python train.py --n_layer=12 --d_model=160 --n_experts=256 --experts_per_token=8 --d_expert=32 --d_shared_expert=64 --activation="swiglu" --moe_layers=[1, 3, 5, 7, 9, 11] --router_score="sigmoid" --normalize_top_k=true --routed_scale=2.83 --balance_loss=0.000414 --balance_bias=true --init_std_router=0.0226 --lr_router=0.0013 --n_head=5 --n_kv_head=1 --head_dim=32 --vocab_size=8192 --norm="rmsnorm" --norm_place="pre" --norm_eps=1e-06 --positions="rope" --rope_base=1930.0 --rope_fraction=1.0 --qk_norm=true --attn_scale=0.177 --tie_embeddings=false --parallel_block=false --init="uniform" --init_std_qkv=0.0231 --init_std_o=0.0 --init_std_up=0.0231 --init_std_down=0.0 --optimizer="adamw" --lr=0.00239 --lr_mult_qkv=0.7 --beta1=0.9 --beta2=0.95 --lr_head=0.0138 --warmup_steps=547 --schedule="wsd" --decay_fraction=1.0 --decay_shape="pow" --final_lr_fraction=0.0 --batch_tokens=[65536, 131072, 262144] --seq_len=1024 --doc_mask=true --train_tokens=716500000 --steps=5238 --dataset="wikipedia_en"
Below are experts of layer 5 (counted from 0) of a mixture-of-experts language model. Rows are named router (the router's row for the expert), gate (a neuron's input weights, with its number), up (a neuron's input weights, with its number), down (a neuron's output weights, with its number) and show model dimensions 0-159. Each number is 500 + 25 x the weight over its row's rms, rounded and kept within 0 to 999. Numbers have three digits each.
After each expert's rows: a language model's description of what the expert responds to; "comes before" lists some tokens at least twice as common just after its tokens as in all text. This comes from a sample of Wikipedia text that the model never trained on. Tokens count by the router's weight.

# expert 47
router:491531445443504534523499488486545487479504515513547488531523551507463507513491471518449505488563488500489542512491463463503485522495475535472468512499483493517494450491474523488505510481510529463529499469502504499479473503490528466504572512531465494451535498522526498478505498519495535448526491497458486469509489523517466498475521490502454523487518500489518501497540483501516481495478499543500490518524484473506524470459510511493517493553495501504447454488481480475511491519479527
gate1:526514463492543524527511523431521494528500499498488500519474522509500479522501440491491545503524534474478463541510531494526538522520497487465492466473447516503461495462477455501515506410490470475534522474503501494492512537502480473500519468526501495456521488480533495489510497537490449482521507473485492506516497528448462490459535497499504471530518511509507494474506480500539503525515504520499506486516464476493508464509535494515483522556487470517527471479497517501505489494503450
up1:518536467532551472534483529445523510505493534500514493521470497513489483525496448536489541487528519465469466522493557494520498504505469493469511468489440526496518483484481485509512516473491504486535534502520496465489485492470491464526522509528482490463495480490551492509535511565473483514507521469492508497521483542475512476460523496512503514516508527507533515487495450494526486510543480514497479490527494485499491436480527507512486510538484466479528485504502522509523508506478414
down1:503460486519556475457474500506475520494472462509473488501534529516495509472513504476490457527474504489499507491508531512502513514529508516490540516518463486507532498476518536525507481534519503518488479503492498459564510501543488520566459462512471493532480502505509508506504485526482471519513537487485494509482521534502457510526465516525471475451499539494480538511493478488528517497464489480512497457563511561459472456493472459481478519520511515514513472470498506490481538461464522
Description: Birth dates and infoboxes
comes before: "1", "2", "9", "8", " /", " born"

# expert 14
router:507540449474516516526507508529504511515502528486542473533490493509458512503474471493490520515537514528512509494484455484516469551467495532489451471517483536497494445487477485474516534497501550471534468486511468501491469528501519484466517495501494529459507523525493496494498474521474506437491497530476455485536495470526466501478525490520484501496521467483518467548512476470472529534473473544542496515514494533512530488517516513530514484543514477487495461501502450470531539488526505
gate0:495506505485532502490477526532478467513473506512522511454478531522509479500493522446477497458497535535550525459529501507524530492492488473512511492517494494488476463518519481495551528484546443519515517493547498489486539535456474496512488489508518522552509500476526513508463478509523490518499553477509504495528502495457516459507497476489499493557511522464546468473545493514500501511476510475483494497494500503508577440511543474525493471493521519491462482498477521519506508463494476
up0:544516489526474518474486458422496485531507493476493495501530498495527497500505541517495501508507486509492499516526510511481504513552496477510531492523535493531473531496485496516513468524501482532462531488542468539473495501543485448507523489527481466473511486496538491494538546484494500502487503525442555477508474486541485545500498486541512511485488526540508481512523480523517460532464492540505517498482537487500486537461492521448490452506511533502490463493573501472502518499489508
down0:517498518527496496497534513491520529479510540493496460534489479534455479491466465536514512514475464428478529508482478514490481533490486459541492519479518489478506498537479541474447463526499546499508510489504491489497518514506507481488530502537516528493528524489484488500451507491485516533504527489519472516487501505431507470504497535480504520560526468472522518506463517525503542540518512508523521503473504493517469455514524527536499558483564495475462510501479488514504462514487500
Description: Release dates, episodes
comes before: "2", "1", "3", "7", "6", " album"

# expert 62
router:510510470478539482512504505494509528487518504480504520533505464511469504501500493504483529493503513527482485516498476505506488499520482508464451462512499517533521444487441488479558532504513513500523493517506492497482487483537511463482506456525475493494520480486480553476530468512462541450500475535487473512536487456515492458438510441464499482513519460497498479531514470491512490491458429531481486520514487530497522510488450507501549495513498509482503503537481483488532535534484541
gate1:486457492530467509489495464485527530492544510500514516506539466504461538473484492548525497525499489534489524500480462479486489505470490547506512461547505478501521495505504531498526499520502511451497498542458484523474471413497465452478518527531500503511523515543502550496547494524470547513517485477529462505513492514472484527446529483499509521520493495515518503515512465483507503493517508494449494510462517509436469515520508521493501489513478519483543480499534508484466497482524508
up1:491500485517548497532510471476466494518562544496496502530490450522473518469480499508543514561526529524503479509498517506460492510478488487496495457532536508506523524535495505494550573508506528487493510505481515487479503502517506475493486479494498485507521521475478510497523499531472511531498485438492490512502515464495513478469472451554484503488520510534488485453526512500537496524481517483510457476453527468466466532449532548508529467495524529504524500491515510483463498475480479
down1:480537486531499507485535515529476551537495508491507527489482506466533503543477488475461477502527524468513471536483471498475507507524549523517502496485486533473520566470506500502467524479456503497494523524532514474494474520497530545517479523535525500518473530468506457482495505486539448511482505459518469509519481468498479521503490489520504498530479579506484509530515495530491514513518482488504475511548515525530416519518527529505514509492505494537472506476503492509501545496523471
Description: Noun-forming suffixes, apostrophes
comes before: "s", " of", ",", " and", "'", " for"

# expert 31
router:527503446430482460533500499499510531460523503510532520542504481530472523549481498502509498481546480502487489528496462476509487512520471525474510518497500492527481459527472527504494523468555523419546507509498481541519493512488536491499491479504522487486495447486502497499538496519484564489521468554499501478521508517504458496499506444509456499482536469512504522502481474467507469517468472501506504530540495474494502478489473536505499472483521519520458470509476480495515509502492494
gate0:504534500507519496492528458461523468493513485518488478506508434472492540504497485514482513495508487508496505478497485441509505519506527513472501514475509484497548493468483507501503517531519538491487538473504454505508496541575488469450537447573488481532523492524527521550498514480508490435499499448445484485491525456462478487481475499517469501515529529492495519499504497510522496481462535495476509555490449487492549481492517493496494503505509483523471482489490504518501493511503479
up0:496512531563460482510504462515516522446524554501518538526507511476494525457503442481493545535435508505470491540503534482503444498534523508531493466483495543512525487486487517536502507551509535461526488497490532449477502498505499518486479540507471481544487520481487478498504480464506534467517486514495517501513463486551487506480487483493517504494458487494519535526502501492492485445510503502489520508487502501545523501472479529492459495467487468497491513528505516494508506476445489
down0:496462478491483472513475479496496514528420505515531509512494512445496527481501497536495522513487518498497468531484486507498520506464499513484515502506477502502491484450523496526493527504519519524496489484468536502475511513528459475464481524520494545488470513513493557526501501536498533500520464517514461455532461466569463484490490513518492454526506472447476503473475506519558487524523485519518490515502473503487503490518517509496467488549506480496500439471462469479517446463498502
Description: Table pipes, closing marks
comes before: " ", "\n", "-", " \"", " MF", " USA"

# expert 16
router:494518448446505517496487518496474516513494496484564474539509493488494480510473479477492479475542487508452499535495484500518485522509481497500504507545470466563489448480492495476550509471502529490515455533477511531520483488491506476520528487488503542504493496475501530529488528542457545512524453513470489492519470513535491495482522503492473515512503451480542487473519504483451504502486480564485461474519530497493506490529491472549538461513496523486501504465485479487552509490495521
gate4:476468498484501535473491457531508515485471525548505514544473513483500461539482511486519485551497468504461497528501516487514554505490520495513519526484462500558473503523543497497499520462443517468516487532493471482475441521502489462494516485495465478479481458511497477515492477508516536483502513493525507520514471515550507503524542485489488519503530521565485479504487509474462517519501515467505495459483492529480508511452503487520509488526496479484432433493508519484476511498487533
up4:508538513517513460528540516458495511481494478454473459463501473582470538471474479478464524465523514476477498492543472490476463506503508486536523511517504493475490528502492493505488511494502504440484496509503530479513554496513494510500477526528524497500493550460489495461499511472493475521494511519466526462527551474470500500507478479484509434485479479485488492518517501502511472497496465570484529551480488477527507494499510517485485495477557507502530496507487475499532508504489450
down4:566502505501528422527524507512485486502497488506501490483521521465478531521546511526524504465467508491481514519520503538513516500474542481500488496530514515459502461472533486521499469536498474492525483508524534517526492469546483450506486530536492557512506483491501467447517528533474460513492526488522497471480483491512518486515504497502466473546479498455487491507533489475516500448484506513499467448517477475480473498488490476515474530503455522507478484513511457497466536465511541
Description: Table cells, rare fragments
comes before: "\n", " ", " —", "|", "a", "A"

# expert 27
router:494490488460506537534504561543531506501503507485535479537484502497498488512476486495490483516531517502482460516505460469530501544494480516480500482503481521517527463474476501486560490452515532505530470521538510508514514467470534456487507453486459496493491454510555500463516465511488545497499481529486474495517480511496459479478531437469490517529521489504501506518510470504495495468462462536487440494535475501475496466496509506511544495543502512494508465481458529491513497521479529
gate1:519484531442448516508498463526501509457488526495489493498480514500499483428494476456486528514533486528506523514457495465495515522486495532502513534479481474463506504503479498495481528479472530520539491506464508465503457504482489472496529485496466504501533485468510502499525479548534480503491536455502528482520487466487499427508520509483508469547533510519514522449499529524499484483499484480533481504479494464528512486517503509561540495502530473545481435527499492518490517515487484
up1:510541510554540465518495524484494505530508485520485509511513512515510516555542519541515514502445538489501489493543504516523478473499526471465487496520482531537508508492518507481504467515528462468467493488571485499489520439535516522482460494527512472516478530522464505493464531457479492486492462542455487524472515517529506539493469492500493516439473478483494507549515478489520508525485511509462534519518507525473506531490505472458473511505485522503518541473525511481520521502498483
down1:472496518497468514546486507520519468508528497458517462516494526427512491493473528497511499502498522495475490446510541500505460485517520532536478499489488544528506499541520500491455495474504508475492521481438471502490491510483470503528547489501497518546515493516490540540521489506515513527472525478494541530466487480537543507452515516545513493509495474471528500549467532528513489509512471544502501540535510525514495518476513541499477502541508506512465517492551514508546502536513482
Description: Table pipes and word fragments
comes before: " ", "\n", " Votes", " W", " Chevrolet", " No"

# expert 9
router:514497482441510519524492524556460517474511522471532516548495465484484495515453501532475483482557471521507502511492430489509506529549470497460503489498507490506475450455471501470532513484507552481528473522503503510506505474499544474454528495478509509469481491484507488480506483516438538490484471551486458511516482494518457505455538471476477492538532486506507477506503495519505484474464479512514454494505468493521485471495494498511524472533511486470521484490478487480514477497498524
gate1:508539524482516494454533510510491493493499499517504488526484493454463451521464525474499467487507468476524486492466455504494504481468506467467494541533511498515528466502496506477490512522456501482488481493466471522493487505522503526496481473502519478511512503490469490525498535484487479481455486500540461499479511449522492506531523554498478524535492470489462466499468529489459566541482507532528487465473502554518516500502465500541505499521536519535515553539525469546466492480495507
up1:519511490521443522510483475507498516545472511521490537469486520538491495436521474462505466507487527471478483496478478506501526506482500523523504486511490494481501525505504514476533517510455537492511532519493557453529468496455515513478483489500473518531490539482480470506547523524505495520531514527461481473554499485506460507481517513487508466505472499502482508512471471470490494570548457528522480475467503450513456484479535517497489521469495482558499520475457506482484495498493481
down1:510503493520495475447508474521511512505470486507482515531479471527506480482516481548504531523464513491509494493464559489483483509497451497474501494453483516507557523534493530515521480543530476487485528491480478506494544499487495512481517485406499524529498522521481524470498512523489477548489480523482559482501482512503568463487477529503485520506532507482531508503459530524492474453515506544529531533487509508473521538531484514507482509514513481534481514510515468548502486479497492
Description: Table cell separators
comes before: " ", "\n", " W", " No", " Team", "---|---|---|---|"

# expert 43
router:537516460472504507487499507485481475521495493478529486526522481503484513529461482528467462500558474507464492503547454483521484552521486521455472517537490487487490485492461509459521497491512545459520508493510451545529493492525533465518558507507487468510482464526532513521501519512499523454498479517483453505490458508502488481445545463486506526518516492499501500467536492517509487475488478554494484493507490469491496481486516485535522452502494469530505479508476455489537528484480525
gate1:539474538512491497484501493503474529493491553474470480504556472528498525524491496526506508511493458537536493445505508496510529499485485522465519545514498491524498498486471491494521461552499456499517517540485531517517472469527557465501523493481512500490489462528500488451486529491480479515508469497452485487480492473480514471499500490499462493507514450532521515501507480480479486494450473454523510514525498566489500499539518532570500493513504532514495503520469472498488553518538497
up1:513504480508501504494471497456508484505488517523529508489476506523475499511503507496496509448467481507494463529515482448516508493513542505503494533503516492478512488521498531503506505512502498514536475480486516528500523588510519437487528529457462435513486455572503473521463543531524499531511504478461501495461495502484530490488520470531500525441474480521505476477507521539490533528516487517448511495512467455469495498470515474531475529491507491518490467528491493516515492515458474
down1:522488496490503515538464475497517528525524494491474547511501501481471505442447475460504524478522484491506502539520456453492490471482507521531490490509460540523491497521509490531512550484468562515502460509527520477460504439540488514466498502485483497531515468550488504503489485492495480457512493489517482481516557474506459511518483502462491501500513445486510475507514553470527496493479494507523479500536496502481501463456486474504488494500519506520461512505462547535513532503475538
Description: Digits and word pieces
comes before: "0", "1", "2", "9", "8", "5"